python train.py --n_layer=9 --d_model=256 --n_experts=192 --experts_per_token=4 --d_expert=64 --d_shared_expert=256 --activation="gelu" --moe_layers=[0, 1, 2, 3, 4, 5, 6, 7, 8] --router_score="sigmoid" --normalize_top_k=true --routed_scale=2.0 --balance_loss=0.00845 --balance_bias=false --router_cosine_scale=10.0 --router_bias=true --shared_expert_gate=true --init_std_router=0.0142 --lr_router=0.00143 --n_head=4 --n_kv_head=4 --head_dim=64 --vocab_size=32000 --norm="layernorm" --norm_place="pre" --norm_eps=1e-05 --positions="rope" --rope_base=10000.0 --rope_fraction=0.25 --qk_norm=false --attn_scale=0.125 --tie_embeddings=false --parallel_block=true --extras=["capped logits"] --init="trunc" --init_std_qkv=0.0299 --init_std_o=0.00705 --init_std_up=0.0299 --init_std_down=0.00353 --optimizer="ademamix" --lr=0.00056 --beta1=0.9 --weight_decay=1.1 --lr_head=0.00648 --grad_clip=2.0 --warmup_steps=505 --schedule="wsd" --decay_fraction=0.672 --decay_shape="sqrt" --final_lr_fraction=0.0 --batch_tokens=131072 --seq_len=256 --doc_mask=true --train_tokens=620400000 --steps=4734 --dataset="wikipedia_en"
Below are experts of layer 3 (counted from 0) of a mixture-of-experts language model. Rows are named router (the router's row for the expert), up (a neuron's input weights, with its number), down (a neuron's output weights, with its number) and show model dimensions 0-255. Each number is 128 + 24 x the weight over its row's rms, rounded and kept within 0 to 255. Numbers have three digits each.
Before each expert's rows: a language model's description of what the expert responds to; "comes before" lists some tokens at least twice as common just after its tokens as in all text. This comes from a sample of Wikipedia text that the model never trained on. Tokens count by the router's weight.

# expert 9
Past participles after forms of be, such as known, referred, described, born, often followed by as, to or in.
comes before: " to", " as", " in", " by", " on", " for"
router:166155117115126134196161165103141166166093132137116147130151120092111104138093091179121079103099143141115142177127114170115125132131084130113145107111105152185095086119096119103143108085107128127086144114126132124122128091093141158126135121113130132147095120112086112151163137132167111148121128157126125133099160137130113124102127161146127174157133140120136159111172097139156143082103147136164143142130112113127128108158134140159091108149110124127141118186155096130110126096119113152154151106106172121150140152120108132132115077109138150134119134144098088158123122138155109109138106137118118094146143144097124140155099095136169069110171144148155170161131155086120146110131162133118114123128122096131126100123110133146169088137140123140094106173134120116182111121099173
up0:136104140123143141117145129124149117146142136127146115134137131123154073130097095158122134182131093118118143132112092141143146126099130114090123091127108110149140142113146131105148099110116153103093139090154137115091081132131137106119166140133115092130145157122114146120135132166159138138139145150099084178137143114110142148203162130119119155152121143127160100080134127137141115104140138112124144140157142156196122122155154109100148145155160156109137159094148107138145106108120150156138144181113135186198123149145145157116161131112150114120120116146141111132086124146143083104109102147115176139118080158112111150084147100081154159153161097125143105167098124064133106130109121129161143154112109142120122121080149147109093112117121155157110112128083136070134106146128149
down0:070087088156158170143124131100110141149136094157087135136153154129155138147129158155138171143135161116163163090114158131135136111148152127151108096124154119154062144120111153104127092157099157109093073140125130133098118124117138124136142150167119159119119125134152126123156113121120157127122149104115128112106126126110159088071097162138065136157092148137111125188151098143159124107141097118132094162142156135167108153131124163116126130090107172104131102154130142105097087166088125093122101135121113172088120140135113147165124099121134143124145175114130129132133136129133138118118107131128180107175125142129126151151148066137130121097145134133110141143164141117137139144096165120127117117145143072142087123149142081136110100112139088121141094117152118162094138109116103

# expert 59
Main verbs after a subject or "to", such as make, announced, gave, wrote, used, called, portray, discuss.
comes before: " the", " to", " a", "ing", " that", " by"
router:163125147110087119145137118167141143120125124116085118140156145133140111147096136170109079104110122118116110117125147159124117104133119065122144127102097154191136124134108106136133131126160134169138125120096127157117114120115130146130106162142180131128107151103099104145131091096177093092103128128162135148139114134134123136142119132114127139133146121143134151092161122116165132090145136142141159128137134130129150102124102124138090138131112119070138136208148104134124103129125110085139166089120122097115090094094127120127128111126132110127132103119101139181096150158111125141162176145150127131133182137126155115132095153171139123093168116118130149144115120122182157109155166107103154105137133106092155131131105109119164100123128113100120085194150108072165147109048138
up0:158120106135096130160113128149132106134161130123113118134111156184066188145141081151128081158107128130128170133110133144110140125125137152167132121132120091133119125112163097167060146128130161152139139144134129166127157146116123161161150140098096138129104118129139125135185144090088096123135116125101182102150145188130088154113130144115145154104117152136089170109145128180155118115057102138062135101086096160168126155129138126136121117121113153126134100131130151133132130101113127118130127087146140103135141126103127139158146140110155140118170119115101068106116140119131129130110106113125137116163128122097168112170134154119108078115137135098104161094118142158163091098132119120123153120135115136105128127104109141121107100164155119083119115147107106174135150117099129
down0:132151145121077127118113135157132092111103130079111162138124125146133155140119117137119103153132133161146117127099145122141104096120122148129121125146096096117123142140132088090134142113128123175086109146103092154118096117111131152177157161113116151113083083137118107130115165087119096079121155140159171138114159141169133095108141147120170144106098088140124132078131146122146089109105137164171161147153107135104134136129131153173096112106131129122161125168118133104132121146107104144126178121123147145143078090101122156135087122139164175088134123109085100152111135080153119130150170116157100124160142102146159147104124156153130132106123151107118135140107174121141106126127126129107161141174143133117119078169067134120154143178157087121166093102138122144129152139144129

# expert 50
Past and present forms of be, have and modals after pronoun or noun subjects in narrative prose, e.g. "had been", "would be", "was replaced".
comes before: " a", " been", " not", " be", " also", " an"
router:141128165128137140175173130161132151144125124117143107119126106130082130072061120150147090129148161145095126134137126187160129128111102116130145100110143159168144151126094048120152129144146142145148127093097165074125163132147108152112137139103107106126157109132088106174151123141141098102132060149109113127180128145132081171159125117147112133123116160110126124113174116152148116116150143146159137119119098098149157120140125104140101119147118123107153146182153117109145114097103115141163146130122155138131153148109157156101125106113136133090121108110126093140097130173169114142117165113145090115113134145110127109118127095090115116095177132134107154167139102120151157123180165107115114125121123141088167117100102117126118104098134111101117093144105162106104126119124136
up0:169115141131175141110141101122105140117063134137092132167122123091122162161139091112150146105125153151116138114142135145126176090113205168080160138128151119110132079136121153118158115120106151123123086116120146121101117115148148146110168113102096147157117140145122123156132132109118129186113110124120125156117135118132133093151088093064143117129152131138132144088127128111160128106148168144128130113135129105107125137132125095101149115120135119146092154141159145132125141169078117113135145130100126168149148137115151140100137115105105114098113111128066129143142087125142150123128056159119153135105157100127131165138134123125156076087125105112125151142104161122170117102120161156157104151099117079135050131124124121091158166136138163125117102121121118158164123140105130
down0:070127115103154119103138115122116154140163122115094162100154130153106114129131155100134130147107123146131099105083156107135120125154100148125117083142162138143125118143121119143163157123146129134092127117142128129153054110129101119147101119139115130138135155155162142142072164094136152116116138165115126164117134114118115142101121157146118072141117176162161136152155126100145117074153103135156102135116113117134129113127117132094144115082115134113118144147165143107113115127135095169137138152135141154088131111139094144116086074181158135175143119152152106121138135111105142125165126111144102148187160102162144164119135155104098190131110162099147114165138112176053113158102102138124164092121154160092157120122137111155100124092149118121115100105128138107155132112144120